python train.py --num_hidden_layers=20 --hidden_size=192 --d_shared_expert=0 --hidden_act="geglu" --moe_layers=[1, 2, 3, 4, 5, 6, 7, 8, 9, 10, 11, 12, 13, 14, 15, 16, 17, 18, 19] --normalize_top_k=true --routed_scale=2.0 --balance_bias=false --init_std_router=0.0299 --norm_eps=1e-06 --tie_word_embeddings=false --max_grad_norm=2.0 --batch_tokens=[131072, 262144] --max_steps=3449 --dataset="wikipedia_en"
Below are experts of layer 3 (counted from 0) of a mixture-of-experts language model. Rows are named router (the router's row for the expert), gate (a neuron's input weights, with its number), up (a neuron's input weights, with its number), down (a neuron's output weights, with its number) and show model dimensions 96-191. Each number is 50 + 10 x the weight over its row's rms, rounded and kept within 0 to 99.
Before each expert's rows: "comes after" lists some tokens at least twice as common just before its tokens as in all text; "comes before" lists some tokens at least twice as common just after its tokens as in all text. This comes from a sample of Wikipedia text that the model never trained on. Tokens count by the router's weight.

# expert 27
comes after: " ", " |\n", "-", " a", "|", " ("
comes before: " |", "-", ".", ":", " /", " ft"
router:48 57 57 37 30 58 50 58 33 32 41 33 55 53 62 41 60 64 39 40 47 54 35 50 39 33 57 38 52 51 55 44 55 26 56 52 59 49 31 52 52 52 53 40 31 60 58 50 66 19 56 42 27 37 43 40 53 47 57 49 46 45 50 46 54 56 42 45 55 47 50 43 35 51 50 26 56 44 26 51 40 46 45 56 47 50 35 43 51 42 67 55 45 44 49 30
gate0:51 57 32 46 52 53 54 61 43 47 61 44 37 51 47 37 45 46 46 59 47 50 61 60 51 34 52 48 46 23 40 54 43 42 50 54 59 56 37 55 49 42 40 52 41 43 46 47 42 55 60 41 55 54 49 47 43 43 43 50 39 53 48 56 67 50 57 47 73 42 47 45 41 41 32 59 47 47 45 70 62 54 48 65 33 49 44 57 53 65 45 67 62 49 51 34
up0:62 55 63 54 67 43 61 60 60 45 52 44 45 46 47 52 49 65 56 29 47 62 38 41 36 70 64 61 55 49 48 49 45 54 57 43 37 54 47 35 59 58 48 52 36 55 64 44 49 51 46 25 44 58 48 41 51 46 44 61 48 63 61 47 53 48 44 41 54 53 45 50 45 48 54 53 51 59 42 66 54 61 45 51 43 46 61 57 57 63 43 37 54 64 62 68
down0:48 46 59 31 40 46 32 50 50 59 59 57 65 63 43 65 52 43 57 32 44 58 61 52 51 30 60 43 58 58 46 58 53 42 29 48 45 72 54 45 48 46 41 55 42 50 50 47 50 39 62 51 42 44 67 38 45 43 54 47 53 37 46 52 36 46 53 50 60 39 47 37 48 35 52 56 41 53 54 53 55 55 46 54 37 63 52 59 56 47 66 73 44 71 49 61

# expert 63
comes after: ".", ",", ".\n\n", "|", "In", " In"
comes before: " the", " a", " his", " he", " this", " it"
router:31 51 45 44 52 62 42 66 41 44 59 39 71 61 59 58 40 66 45 44 46 53 59 62 51 46 59 66 49 52 42 39 38 37 61 52 67 51 27 47 51 55 33 44 54 37 47 44 55 41 35 42 31 35 48 60 55 53 44 51 36 39 36 55 52 69 46 60 50 56 55 46 49 64 46 67 38 38 56 42 50 62 33 33 33 37 29 52 41 53 68 56 47 31 49 43
gate0:68 46 48 28 48 66 48 47 35 58 40 56 43 52 35 53 53 39 48 31 51 53 40 43 66 51 49 59 40 70 53 41 62 53 43 71 42 40 36 51 51 68 49 68 63 51 56 66 56 60 53 50 43 56 43 63 50 48 62 53 41 44 59 57 45 48 62 62 60 46 44 60 39 46 46 36 51 36 34 52 59 44 59 51 48 46 57 58 53 48 53 28 33 66 62 41
up0:65 38 71 52 64 40 36 35 22 43 66 52 49 48 52 33 52 56 34 55 54 41 50 55 51 72 40 51 51 38 52 34 42 49 45 58 47 45 38 61 73 61 45 69 42 38 57 42 34 60 70 54 47 57 60 56 45 53 45 58 60 62 54 61 56 45 34 40 52 64 52 51 54 57 51 51 63 52 57 42 60 43 47 44 38 58 44 64 68 64 45 49 60 56 40 44
down0:49 46 54 36 37 63 57 41 50 29 69 47 61 59 58 50 42 57 60 48 54 48 49 34 25 63 58 56 59 64 48 50 43 63 56 59 48 53 41 46 56 35 39 47 34 38 61 33 47 48 34 49 41 60 65 55 50 59 48 55 58 65 41 54 47 51 27 50 49 28 57 35 48 48 69 45 59 55 41 51 37 53 51 59 47 61 50 53 61 63 31 53 53 53 47 51

# expert 54
comes after: " |", "1", "6", "2", "3", "4"
comes before: "0", "1", "2", "3", " |\n", "4"
router:40 60 59 45 40 34 52 39 51 40 57 63 58 33 29 42 48 54 61 45 53 51 53 37 42 35 50 60 55 45 70 30 69 28 53 63 68 44 37 42 32 49 39 58 34 48 47 50 53 60 24 45 48 54 48 49 47 41 35 48 58 32 51 44 46 51 53 45 38 43 45 38 40 49 62 48 50 45 57 48 42 63 58 47 39 44 33 46 47 46 57 54 49 30 53 33
gate0:40 48 54 53 47 58 48 43 44 47 41 62 38 54 59 47 61 75 51 30 60 59 48 38 46 54 45 64 64 48 36 46 60 47 36 56 44 61 53 33 54 51 44 45 41 61 50 47 43 63 33 57 34 41 51 51 43 56 51 49 48 55 38 45 52 69 28 59 70 39 73 39 34 55 71 54 49 37 36 34 49 60 50 48 60 55 42 45 31 39 71 40 56 47 56 59
up0:44 46 50 65 53 34 56 52 58 52 57 59 62 38 68 47 52 43 58 55 53 57 42 30 55 56 57 36 46 47 52 60 32 57 56 50 38 53 49 56 34 55 56 39 44 50 52 46 71 61 39 40 56 51 44 42 21 61 37 44 59 50 55 55 65 56 63 50 66 58 40 68 51 67 47 30 47 57 64 61 53 68 42 51 49 54 69 44 49 72 42 52 53 52 58 40
down0:55 58 49 72 59 48 64 55 61 48 42 55 37 49 40 51 62 59 54 30 54 43 49 43 41 42 49 61 38 55 78 51 49 43 46 38 64 45 45 49 47 58 64 50 39 54 64 51 48 45 45 52 38 35 47 41 43 39 54 55 32 44 51 45 57 58 46 43 47 39 55 43 46 38 48 45 52 29 47 40 66 61 54 42 47 50 37 58 46 50 46 53 60 35 39 58

# expert 33
comes after: " |", "|", ";", ":", " in", " October"
comes before: "20", "19", "1", "2", "0", "3"
router:32 56 65 65 55 59 48 51 59 52 58 44 43 34 50 41 62 61 49 38 46 56 52 54 38 32 51 49 68 40 59 26 59 33 61 55 60 45 44 42 38 63 48 50 34 47 53 52 60 39 46 49 45 33 37 43 49 51 67 38 48 40 47 41 55 51 67 50 46 52 54 36 43 52 47 44 53 41 36 53 42 62 49 42 26 55 34 54 46 47 74 67 54 35 48 53
gate0:55 47 40 37 57 37 44 61 43 66 40 68 40 65 37 53 73 35 61 48 36 51 47 61 35 52 62 45 44 42 47 50 40 49 44 62 55 42 56 41 38 45 40 65 70 44 51 39 38 38 61 41 65 52 45 17 42 65 52 45 54 48 59 50 38 46 46 66 42 67 57 57 50 63 54 39 37 59 47 42 57 56 56 62 59 35 50 55 56 46 41 25 54 52 47 45
up0:44 40 49 45 53 56 49 56 61 46 45 50 52 55 52 42 63 54 64 53 58 53 51 44 54 52 56 58 40 51 64 46 34 61 49 47 65 22 59 40 52 48 42 66 63 48 37 51 63 44 41 77 53 34 48 27 38 47 60 38 27 46 53 49 47 42 51 56 38 59 68 53 41 48 51 36 49 58 47 46 68 34 49 50 67 33 55 38 62 37 50 57 56 41 44 53
down0:48 63 55 65 64 48 43 55 61 53 57 50 55 67 58 54 52 54 49 57 64 52 71 46 69 33 49 37 52 41 56 53 47 41 52 52 47 50 67 60 62 79 42 60 50 29 52 58 47 62 38 22 68 47 35 55 58 39 71 53 63 55 58 47 49 67 58 48 43 48 35 40 37 56 37 56 47 52 43 45 52 43 37 45 42 51 38 61 56 33 69 48 45 50 44 70

# expert 41
comes after: ".", " ", "–", ",", "00", "10"
comes before: " |", ".", "%", " |\n", "0", ";"
router:38 54 64 60 35 58 53 59 46 50 55 47 42 52 46 57 64 66 63 32 53 46 42 45 48 42 56 59 56 50 53 54 42 19 53 35 53 54 37 55 51 42 58 49 37 43 64 68 41 44 30 50 42 42 46 47 47 44 45 66 43 40 44 44 63 44 42 57 54 44 61 33 62 47 53 49 40 30 51 60 54 72 45 57 40 37 39 57 50 20 60 39 26 21 51 41
gate0:45 46 66 66 51 49 55 50 40 39 69 58 36 45 48 43 59 51 64 34 43 48 43 42 56 33 78 49 67 42 34 67 47 48 72 68 53 46 48 45 53 53 66 61 60 41 56 52 39 43 56 60 31 54 45 53 39 34 48 52 59 54 52 30 58 38 57 41 38 37 48 55 64 34 55 66 55 51 50 54 45 72 59 54 48 47 51 46 34 48 48 54 47 42 47 49
up0:50 48 46 46 41 36 57 45 56 57 61 40 56 37 60 78 41 50 49 43 41 35 41 53 32 56 33 48 52 61 64 43 64 49 55 42 39 57 65 52 54 54 62 35 57 73 57 39 50 56 47 49 73 55 44 47 57 47 54 28 38 42 38 68 58 59 42 44 63 27 50 52 43 46 50 48 50 53 34 54 40 51 55 52 49 53 47 48 62 55 50 58 58 49 58 63
down0:42 45 43 57 44 67 54 46 52 45 44 61 51 51 61 44 47 36 54 43 61 34 42 47 65 45 48 44 54 41 47 45 56 46 47 44 49 40 36 51 39 51 51 64 49 14 37 61 52 48 55 51 40 40 53 44 40 40 39 47 40 46 41 54 59 43 56 61 45 57 50 49 45 39 46 51 54 68 44 42 60 46 48 55 48 49 54 34 45 38 46 55 41 52 48 42

# expert 62
comes after: " was", " and", " were", " is", " he", " to"
comes before: " by", " in", " to", " on", " the", " a"
router:31 69 51 53 42 55 33 41 57 39 53 30 62 35 45 63 64 57 60 42 58 41 54 44 61 41 49 45 54 47 64 36 64 33 50 46 38 33 38 55 38 57 47 47 51 54 69 66 56 53 34 41 55 48 30 31 44 53 61 42 51 48 44 59 51 51 62 50 54 48 49 56 40 58 53 41 57 40 52 53 52 52 60 48 43 49 38 52 20 33 47 59 44 50 45 44
gate0:44 48 54 59 45 48 55 42 56 52 60 49 46 50 53 62 62 44 42 48 30 32 49 40 46 65 45 48 43 37 51 32 42 39 31 44 44 50 44 73 43 70 46 52 51 52 46 74 43 55 43 45 64 57 16 52 62 59 51 44 50 42 52 57 54 56 53 70 45 46 74 52 62 48 60 27 43 46 65 53 58 47 62 60 44 44 50 58 45 68 58 54 55 57 59 69
up0:36 64 37 44 49 70 34 60 59 64 47 51 49 49 56 44 55 56 52 36 47 72 70 46 51 36 67 57 64 42 52 57 58 44 69 45 51 49 51 46 67 39 52 41 56 32 59 43 52 48 64 45 16 64 61 54 50 46 49 49 39 47 53 34 48 59 63 40 51 50 45 45 50 68 46 69 54 43 33 44 57 42 53 26 49 51 46 48 49 33 62 44 44 49 61 39
down0:41 42 46 45 39 58 50 51 55 60 45 50 36 28 39 44 43 47 59 54 53 54 42 70 24 52 44 52 33 28 52 47 62 35 53 46 43 53 44 52 61 55 45 65 35 57 63 52 45 39 30 39 46 41 40 50 67 53 53 37 68 46 45 62 48 56 34 38 56 47 64 53 40 50 61 41 26 41 33 58 32 62 57 69 53 63 42 46 50 71 59 57 35 35 43 50

# expert 49
comes after: " the", " a", " The", "'s", " his", "The"
comes before: " of", ",", ".", " to", " in", " and"
router:28 65 57 46 39 51 43 47 58 57 50 52 48 27 39 46 68 54 57 49 46 50 48 49 48 38 56 53 54 49 44 51 50 39 67 51 53 58 49 44 41 52 46 46 11 65 75 58 56 44 32 40 25 42 39 45 46 37 56 54 47 50 42 37 56 56 69 44 35 40 56 36 46 47 49 39 47 45 27 65 58 67 65 52 40 49 45 50 42 42 71 50 52 42 48 48
gate0:50 56 53 56 43 42 28 61 52 54 46 47 49 78 49 55 56 64 44 63 61 51 43 42 59 46 46 42 48 40 43 61 60 45 59 51 58 54 50 46 64 45 47 45 61 51 51 38 59 41 32 50 71 57 53 48 52 27 42 45 61 56 57 56 53 32 50 55 46 61 61 38 56 36 50 42 47 26 59 50 57 61 60 52 54 35 51 46 58 53 48 53 28 53 60 47
up0:65 37 46 52 42 51 40 43 52 47 57 63 54 57 54 55 49 41 60 54 44 37 53 64 35 46 54 67 56 56 56 46 53 44 43 50 61 44 44 53 49 50 42 63 45 55 65 46 58 54 55 26 47 46 56 52 35 51 62 60 38 52 45 55 38 62 60 37 38 48 45 50 40 44 62 58 35 61 43 35 41 58 56 66 62 77 46 67 62 43 56 54 29 31 69 64
down0:48 52 31 54 57 63 52 40 47 47 70 34 50 44 50 63 52 52 57 48 54 43 44 51 53 40 71 62 38 52 52 56 40 55 68 37 58 59 47 40 54 57 57 51 50 58 45 65 72 48 51 52 41 58 52 34 39 33 33 39 43 52 44 56 39 49 63 54 36 56 49 38 67 39 50 49 50 63 61 54 46 44 59 43 67 38 63 59 33 40 40 60 52 31 23 48

# expert 57
comes after: "0", ")", "1", "2", "3", "5"
comes before: " ", " —", " +", " \"", " −", " W"
router:29 49 46 55 46 50 50 59 59 55 55 42 59 53 47 52 51 65 41 44 37 49 46 55 41 41 52 55 53 58 62 55 51 32 42 59 46 56 42 55 47 45 39 48 41 37 82 54 60 45 47 52 48 38 34 49 43 46 54 44 45 38 51 54 63 51 51 45 50 53 66 40 49 60 54 51 47 41 46 52 49 70 45 59 53 69 38 60 44 40 73 56 44 56 52 45
gate0:44 43 58 44 54 59 53 33 55 37 45 44 41 55 46 38 45 55 66 45 66 69 33 56 55 61 33 54 53 43 69 42 43 38 52 56 43 50 59 50 52 46 55 54 38 49 51 55 51 33 46 28 60 46 54 47 64 49 55 38 58 56 36 66 68 69 48 41 68 42 46 38 44 59 55 55 48 49 49 38 54 58 56 58 42 72 52 58 56 59 41 52 63 47 58 43
up0:59 63 62 54 47 37 34 57 36 45 59 56 64 51 64 76 48 47 34 40 49 47 55 64 45 38 66 50 52 64 44 55 44 42 59 28 53 51 48 51 55 64 48 35 66 65 45 31 33 55 57 54 47 53 33 56 43 57 56 60 41 56 69 54 48 55 41 58 63 65 34 52 44 39 46 54 47 34 57 63 54 54 33 58 42 31 40 61 48 39 68 51 33 55 44 48
down0:27 55 55 51 39 43 38 50 63 56 41 60 44 51 62 58 54 50 40 32 48 44 38 63 52 69 30 51 49 60 68 44 47 48 44 65 52 50 57 60 57 46 60 37 58 47 59 51 61 58 52 39 53 38 47 61 54 30 44 58 41 47 63 58 45 61 66 37 60 62 33 72 45 36 61 59 42 47 35 56 57 55 29 47 54 32 64 70 38 51 66 45 37 54 43 52

# expert 18
comes after: " |", " |\n", " ", ";", "0", "%"
comes before: " |", " ", " |\n", ";", "–", " ·"
router:47 58 40 56 38 51 52 50 60 41 49 42 44 38 48 54 61 44 61 37 47 38 56 41 47 39 44 64 64 41 65 34 58 35 45 63 67 33 54 45 44 64 46 47 46 53 54 67 57 46 30 47 46 44 40 34 35 55 60 44 46 44 55 46 53 58 54 42 50 60 57 21 41 59 53 27 54 34 46 42 37 62 28 50 44 36 44 54 57 32 45 55 33 36 50 38
gate0:51 41 65 48 55 43 63 39 51 47 37 43 54 50 45 46 38 49 61 59 47 49 53 47 61 52 69 58 48 43 47 32 72 56 54 63 38 41 46 54 58 55 52 52 57 46 52 53 48 41 58 55 57 48 46 29 37 34 57 58 28 61 49 37 51 47 56 59 64 47 48 46 48 52 24 61 46 53 49 43 51 61 49 28 52 35 43 41 51 51 41 34 63 66 46 43
up0:40 56 46 70 53 47 49 69 48 61 43 55 45 41 69 43 75 56 38 60 63 52 51 60 33 49 48 49 42 53 44 62 32 57 40 53 66 40 52 63 43 57 42 43 66 51 44 41 38 42 58 49 36 31 49 68 58 48 43 51 58 50 61 68 37 43 38 50 37 48 60 48 50 57 54 35 66 57 40 65 56 57 50 52 31 39 44 56 35 40 43 38 47 61 50 42
down0:43 57 48 59 55 47 41 78 47 60 56 62 62 52 58 59 66 43 58 58 28 30 42 56 58 51 25 33 53 33 51 56 35 52 59 40 67 35 45 58 49 49 53 33 51 52 51 39 54 45 61 62 34 53 40 55 44 36 39 56 33 57 63 38 52 51 52 57 66 61 63 48 43 41 57 42 54 35 49 42 57 51 41 53 51 52 50 53 50 27 41 48 57 39 54 37

# expert 51
comes after: "–", " ", "0", " .", "/", " ·"
comes before: " |", " |\n", ";", "–", " (", " League"
router:53 45 46 54 44 65 53 59 57 38 55 54 39 51 63 55 57 58 50 49 64 51 31 43 49 44 42 54 51 39 71 36 58 18 49 60 57 48 32 49 51 60 56 65 30 50 68 41 60 20 43 45 44 46 36 43 40 35 58 65 55 51 59 40 56 62 57 50 56 44 53 38 38 54 56 47 48 48 44 39 50 67 40 57 45 40 48 56 47 39 55 68 50 41 47 35
gate0:52 42 48 51 46 53 61 57 61 64 64 53 50 67 39 42 43 67 41 58 53 68 41 54 63 60 36 40 61 40 54 56 46 45 44 54 29 47 25 61 46 49 51 62 39 45 45 48 66 54 63 41 61 67 50 41 61 32 50 62 46 47 69 58 58 42 42 53 60 45 28 47 43 47 52 56 56 44 45 47 50 51 66 36 51 61 58 51 56 50 47 60 42 51 60 48
up0:46 50 41 40 28 48 55 39 40 40 27 43 41 37 48 42 58 57 52 37 50 41 47 50 38 52 57 61 47 61 38 57 66 55 51 62 66 58 68 55 45 58 32 38 59 68 44 32 42 52 49 43 40 28 39 63 39 40 44 54 60 46 25 56 53 64 48 51 54 68 64 44 48 57 45 48 39 53 49 42 24 45 55 53 70 47 39 63 52 46 56 52 63 31 37 40
down0:45 58 69 56 34 50 53 65 46 47 62 40 60 47 57 48 49 46 59 57 43 46 63 54 53 63 51 59 43 38 48 46 53 58 55 41 71 30 56 38 46 39 57 55 68 56 75 50 59 60 57 50 42 29 45 60 58 46 60 50 45 52 46 41 38 65 42 41 44 49 42 39 42 48 43 35 50 38 35 45 55 63 51 48 45 41 59 47 40 46 55 37 43 60 44 35

# expert 7
comes after: "19", "20", "18", " the", "'s", " his"
comes before: ",", "–", ")\n", "s", ".\n\n", ")"
router:49 61 45 51 55 38 56 59 55 44 54 52 44 47 44 44 42 71 55 49 44 53 64 47 36 44 49 44 60 48 47 47 43 36 69 41 44 35 49 52 42 58 29 41 33 40 53 49 60 34 43 46 40 61 26 53 51 55 41 64 45 49 57 51 53 51 65 58 60 50 53 42 61 46 50 46 47 49 37 36 55 76 48 41 28 47 48 53 45 36 55 66 35 32 48 45
gate0:54 57 52 43 39 53 48 58 59 60 52 71 62 57 40 54 53 60 48 68 46 51 70 56 52 50 54 55 50 56 50 52 63 56 74 49 35 46 60 45 66 45 42 52 50 51 46 47 45 39 37 48 54 39 29 63 41 55 34 72 45 61 39 46 60 63 57 47 56 45 51 46 63 54 33 39 36 46 43 34 33 52 56 44 47 38 36 40 51 43 55 54 50 61 58 51
up0:52 55 55 38 64 61 60 39 58 51 57 32 50 60 36 49 49 48 40 44 52 59 42 57 43 46 40 63 47 60 45 54 41 58 51 47 50 48 39 50 37 59 53 53 72 48 46 50 51 58 49 35 59 50 77 52 55 32 52 45 43 43 48 61 41 46 44 49 31 53 42 41 57 37 51 72 44 37 43 59 46 69 47 59 45 64 61 56 54 50 65 65 42 42 27 55
down0:46 59 41 61 48 41 54 37 57 41 43 56 47 55 51 48 39 40 47 43 53 39 44 68 16 38 37 44 51 63 65 62 44 36 35 61 53 68 43 48 61 54 46 49 46 26 61 54 69 42 54 43 62 70 54 41 51 39 48 57 50 61 49 59 42 49 44 29 58 36 53 30 53 60 54 56 66 39 40 57 66 53 50 53 63 48 42 54 56 52 48 63 45 40 63 24

# expert 12
comes after: " ", "|", " \"", "20", " The", "The"
comes before: " |", "–", "th", " also", " Angeles", "4"
router:43 46 50 51 39 66 54 41 56 42 55 51 61 58 40 42 57 64 58 40 43 53 51 66 32 34 56 50 48 53 64 37 46 40 48 63 64 44 42 57 36 41 30 50 42 40 60 35 56 31 31 45 47 29 36 33 31 56 53 49 35 37 39 40 58 45 34 53 60 44 48 40 31 41 35 41 57 53 39 48 53 65 48 47 42 34 35 44 49 65 57 69 46 34 51 38
gate0:38 51 45 53 36 41 38 55 54 46 53 43 50 49 58 52 65 45 43 64 60 67 56 49 51 54 47 69 62 52 55 49 45 51 45 52 49 38 43 55 65 47 67 32 38 46 49 62 48 36 55 40 35 46 38 37 50 59 49 54 45 55 54 45 41 60 52 39 37 44 60 62 46 62 56 63 73 71 37 30 69 54 43 64 48 50 63 54 30 52 57 63 37 52 55 44
up0:46 82 63 46 56 56 56 63 48 51 45 46 59 49 58 68 49 59 40 48 44 32 65 48 53 37 47 49 36 53 46 59 50 65 38 39 30 40 56 30 57 48 38 45 56 41 45 50 42 59 28 59 49 60 69 67 64 51 22 55 50 51 64 52 53 49 43 56 60 58 45 50 43 61 55 33 38 52 45 50 24 41 54 43 41 59 52 54 41 46 61 38 59 55 49 59
down0:70 56 40 55 63 56 61 69 60 42 65 56 55 54 66 48 48 47 39 71 38 35 39 41 46 46 41 52 49 54 57 65 40 31 45 40 68 64 51 55 57 36 51 57 54 49 64 31 48 44 56 63 29 52 52 53 60 49 43 46 60 30 53 64 32 68 55 26 55 53 36 54 52 51 35 59 47 44 45 44 38 38 43 45 62 57 46 53 34 43 55 47 50 45 49 35

# expert 52
comes after: "-", "|", "\n\n", ")\n\n", "0", "1"
comes before: ":", " |", "\n", " (", " /", " by"
router:45 61 58 44 43 50 47 46 42 34 53 65 44 59 56 47 54 76 51 49 44 55 46 53 30 38 59 44 45 44 54 44 38 34 53 64 75 37 49 41 54 50 47 53 33 54 56 41 57 19 55 63 50 40 42 45 33 43 48 37 36 32 46 49 46 49 62 46 44 51 51 24 46 53 49 50 41 45 40 41 42 70 54 40 49 62 40 43 55 36 55 58 40 58 58 31
gate0:50 55 47 55 69 46 49 48 47 53 44 53 49 44 83 55 61 42 52 47 34 38 41 47 48 46 45 57 61 43 42 72 28 45 46 66 47 47 43 35 43 50 66 45 46 60 53 51 76 50 58 45 39 60 43 50 42 47 63 48 48 34 37 53 57 60 55 49 56 36 57 38 44 51 54 50 73 47 53 37 49 61 69 33 51 63 57 51 41 27 50 46 49 66 44 50
up0:55 39 52 46 48 53 48 48 36 57 51 62 56 51 68 60 55 47 31 51 46 41 65 56 54 64 39 30 52 41 61 53 27 56 58 65 31 49 55 52 42 46 63 47 57 45 37 53 59 46 56 58 53 49 53 44 44 58 53 53 62 50 58 63 45 56 58 44 49 40 44 48 61 45 56 52 62 53 39 54 52 30 53 50 39 62 53 49 36 48 39 51 36 51 57 53
down0:50 60 48 45 61 49 36 48 56 56 58 62 44 58 48 41 43 50 46 57 51 38 58 44 33 34 44 36 36 56 47 58 42 75 47 52 38 45 50 50 45 53 60 59 69 49 47 46 36 66 63 45 51 42 55 54 42 32 65 68 42 46 49 47 40 61 46 53 37 56 58 43 49 39 64 56 41 54 45 59 56 61 46 60 59 61 62 52 50 45 72 32 53 53 40 57

# expert 56
comes after: " |", "-", ":", "0", ";", "2"
comes before: " |", " ", ":", "\n", " |\n", ";"
router:39 59 57 42 39 40 61 48 58 49 55 61 57 48 46 40 50 67 52 46 43 63 55 50 37 37 61 55 44 50 51 48 45 36 48 58 74 30 36 32 54 46 46 67 26 56 68 46 49 39 44 50 37 36 30 45 47 36 57 47 46 44 39 43 46 54 59 40 45 48 51 32 33 49 53 26 55 37 47 47 45 42 58 44 40 50 42 44 59 31 68 49 33 54 40 51
gate0:50 37 50 46 36 67 45 59 39 51 52 47 65 47 52 63 57 61 54 36 53 48 50 50 39 44 57 65 66 39 41 52 61 72 26 41 56 41 47 68 57 41 35 42 33 39 26 51 54 59 76 53 43 55 58 61 31 61 51 40 39 58 28 32 64 57 70 35 44 45 56 39 61 54 54 74 35 57 42 57 56 52 42 61 59 65 53 72 43 58 51 48 63 44 38 43
up0:77 42 30 53 46 36 41 44 63 43 52 50 45 41 43 51 68 51 61 38 61 48 59 58 46 59 59 45 54 47 65 42 46 42 51 46 42 51 50 42 21 55 41 70 51 56 52 43 30 35 52 42 51 39 43 53 52 58 61 52 46 43 49 79 50 39 39 58 73 57 50 50 40 47 59 30 56 59 56 51 42 49 60 63 44 56 39 50 47 51 55 40 40 47 47 53
down0:44 68 33 41 52 44 59 54 53 49 33 42 52 54 51 28 44 60 42 62 51 71 37 52 41 39 64 43 51 45 44 54 40 57 59 46 50 40 46 51 60 56 43 46 63 48 51 54 52 33 27 58 45 33 55 38 50 21 38 50 41 63 66 32 49 42 46 54 40 52 65 45 38 29 53 62 45 57 44 55 39 26 52 51 56 49 53 50 61 56 50 70 56 61 45 40

# expert 8
comes after: " ", ".", "–", "19", "18", "20"
comes before: " |", ".", "0", "–", "%", "8"
router:43 61 58 57 50 41 60 66 69 42 37 40 43 48 48 44 47 51 57 26 42 44 52 30 41 33 61 51 58 50 74 44 75 39 63 46 53 37 32 52 35 57 39 46 43 52 59 42 38 41 32 37 42 42 37 44 33 47 56 53 47 41 48 50 53 53 60 42 45 55 46 16 43 56 54 51 42 48 42 39 39 50 38 64 49 38 37 55 41 33 64 58 47 48 41 48
gate0:54 63 51 62 47 42 50 64 43 49 36 62 70 45 62 64 54 57 51 63 51 47 49 52 40 41 54 54 58 56 43 49 55 34 43 58 70 50 56 43 71 58 68 57 51 51 40 52 59 56 46 51 48 42 33 43 64 58 49 75 47 30 60 35 45 54 56 54 32 65 25 43 35 36 50 38 53 38 48 45 51 58 48 57 45 42 36 51 57 46 48 54 47 49 58 46
up0:73 53 39 62 40 47 53 68 36 52 50 65 46 49 54 65 60 44 51 64 45 48 57 49 39 50 65 49 37 44 58 59 68 41 62 47 69 43 42 57 45 53 64 48 54 59 53 64 48 45 33 37 45 48 54 44 53 53 53 58 49 53 48 41 47 37 59 43 36 48 44 47 23 50 59 50 63 35 51 34 50 37 49 59 72 28 51 58 53 55 48 42 49 41 42 50
down0:40 42 46 51 41 67 39 42 58 52 55 55 32 39 60 55 45 70 51 57 39 44 49 27 69 48 32 28 55 73 60 42 57 46 51 31 46 43 53 54 38 50 60 51 54 51 55 61 72 61 53 49 64 53 48 64 36 63 38 47 46 44 41 46 52 47 46 45 69 54 56 41 55 42 58 39 61 45 37 54 50 38 51 59 64 40 41 45 39 58 55 48 41 55 48 49

# expert 53
comes after: " the", " a", "'s", " his", " two", " The"
comes before: " of", ",", ".", " in", " and", ".\n\n"
router:56 47 51 50 49 49 46 60 60 43 51 59 53 44 51 44 53 37 72 45 46 41 62 44 23 39 44 58 52 52 58 48 62 34 53 58 64 51 31 54 47 61 43 45 47 49 66 52 57 46 33 53 46 38 39 54 46 70 63 49 54 36 53 34 48 67 63 49 46 51 58 38 42 58 48 43 52 42 53 56 59 64 52 47 50 43 47 39 31 43 81 48 38 31 48 49
gate0:36 59 71 56 44 53 35 60 54 40 29 52 40 50 38 51 43 51 48 67 56 42 69 53 58 43 65 35 45 59 35 46 52 37 45 52 25 74 64 39 60 61 46 66 49 34 52 51 59 57 39 36 44 67 38 44 64 51 51 54 66 47 60 61 57 53 53 65 50 30 45 54 45 45 54 46 45 46 59 49 42 53 36 64 49 29 60 55 46 62 60 55 44 62 60 57
up0:53 42 46 45 54 48 54 57 63 64 60 56 50 44 52 46 45 59 37 45 45 48 52 47 45 64 42 40 80 33 36 44 54 53 54 41 36 37 49 65 41 37 48 52 54 52 60 62 49 55 48 55 53 53 74 46 57 51 58 64 54 52 65 58 70 40 45 54 46 55 61 47 43 56 30 51 38 45 19 35 62 41 53 33 30 73 48 47 51 43 44 56 50 54 52 64
down0:63 61 40 38 47 40 55 62 39 35 55 54 52 63 50 60 37 62 38 38 52 61 53 56 60 33 43 38 60 58 68 43 45 56 52 39 39 60 38 62 36 43 30 62 35 57 54 48 52 54 41 53 60 63 39 53 44 43 57 58 39 59 51 40 67 30 29 59 63 43 55 45 48 63 39 50 45 69 47 38 58 55 60 71 34 68 53 54 36 49 62 41 54 43 39 51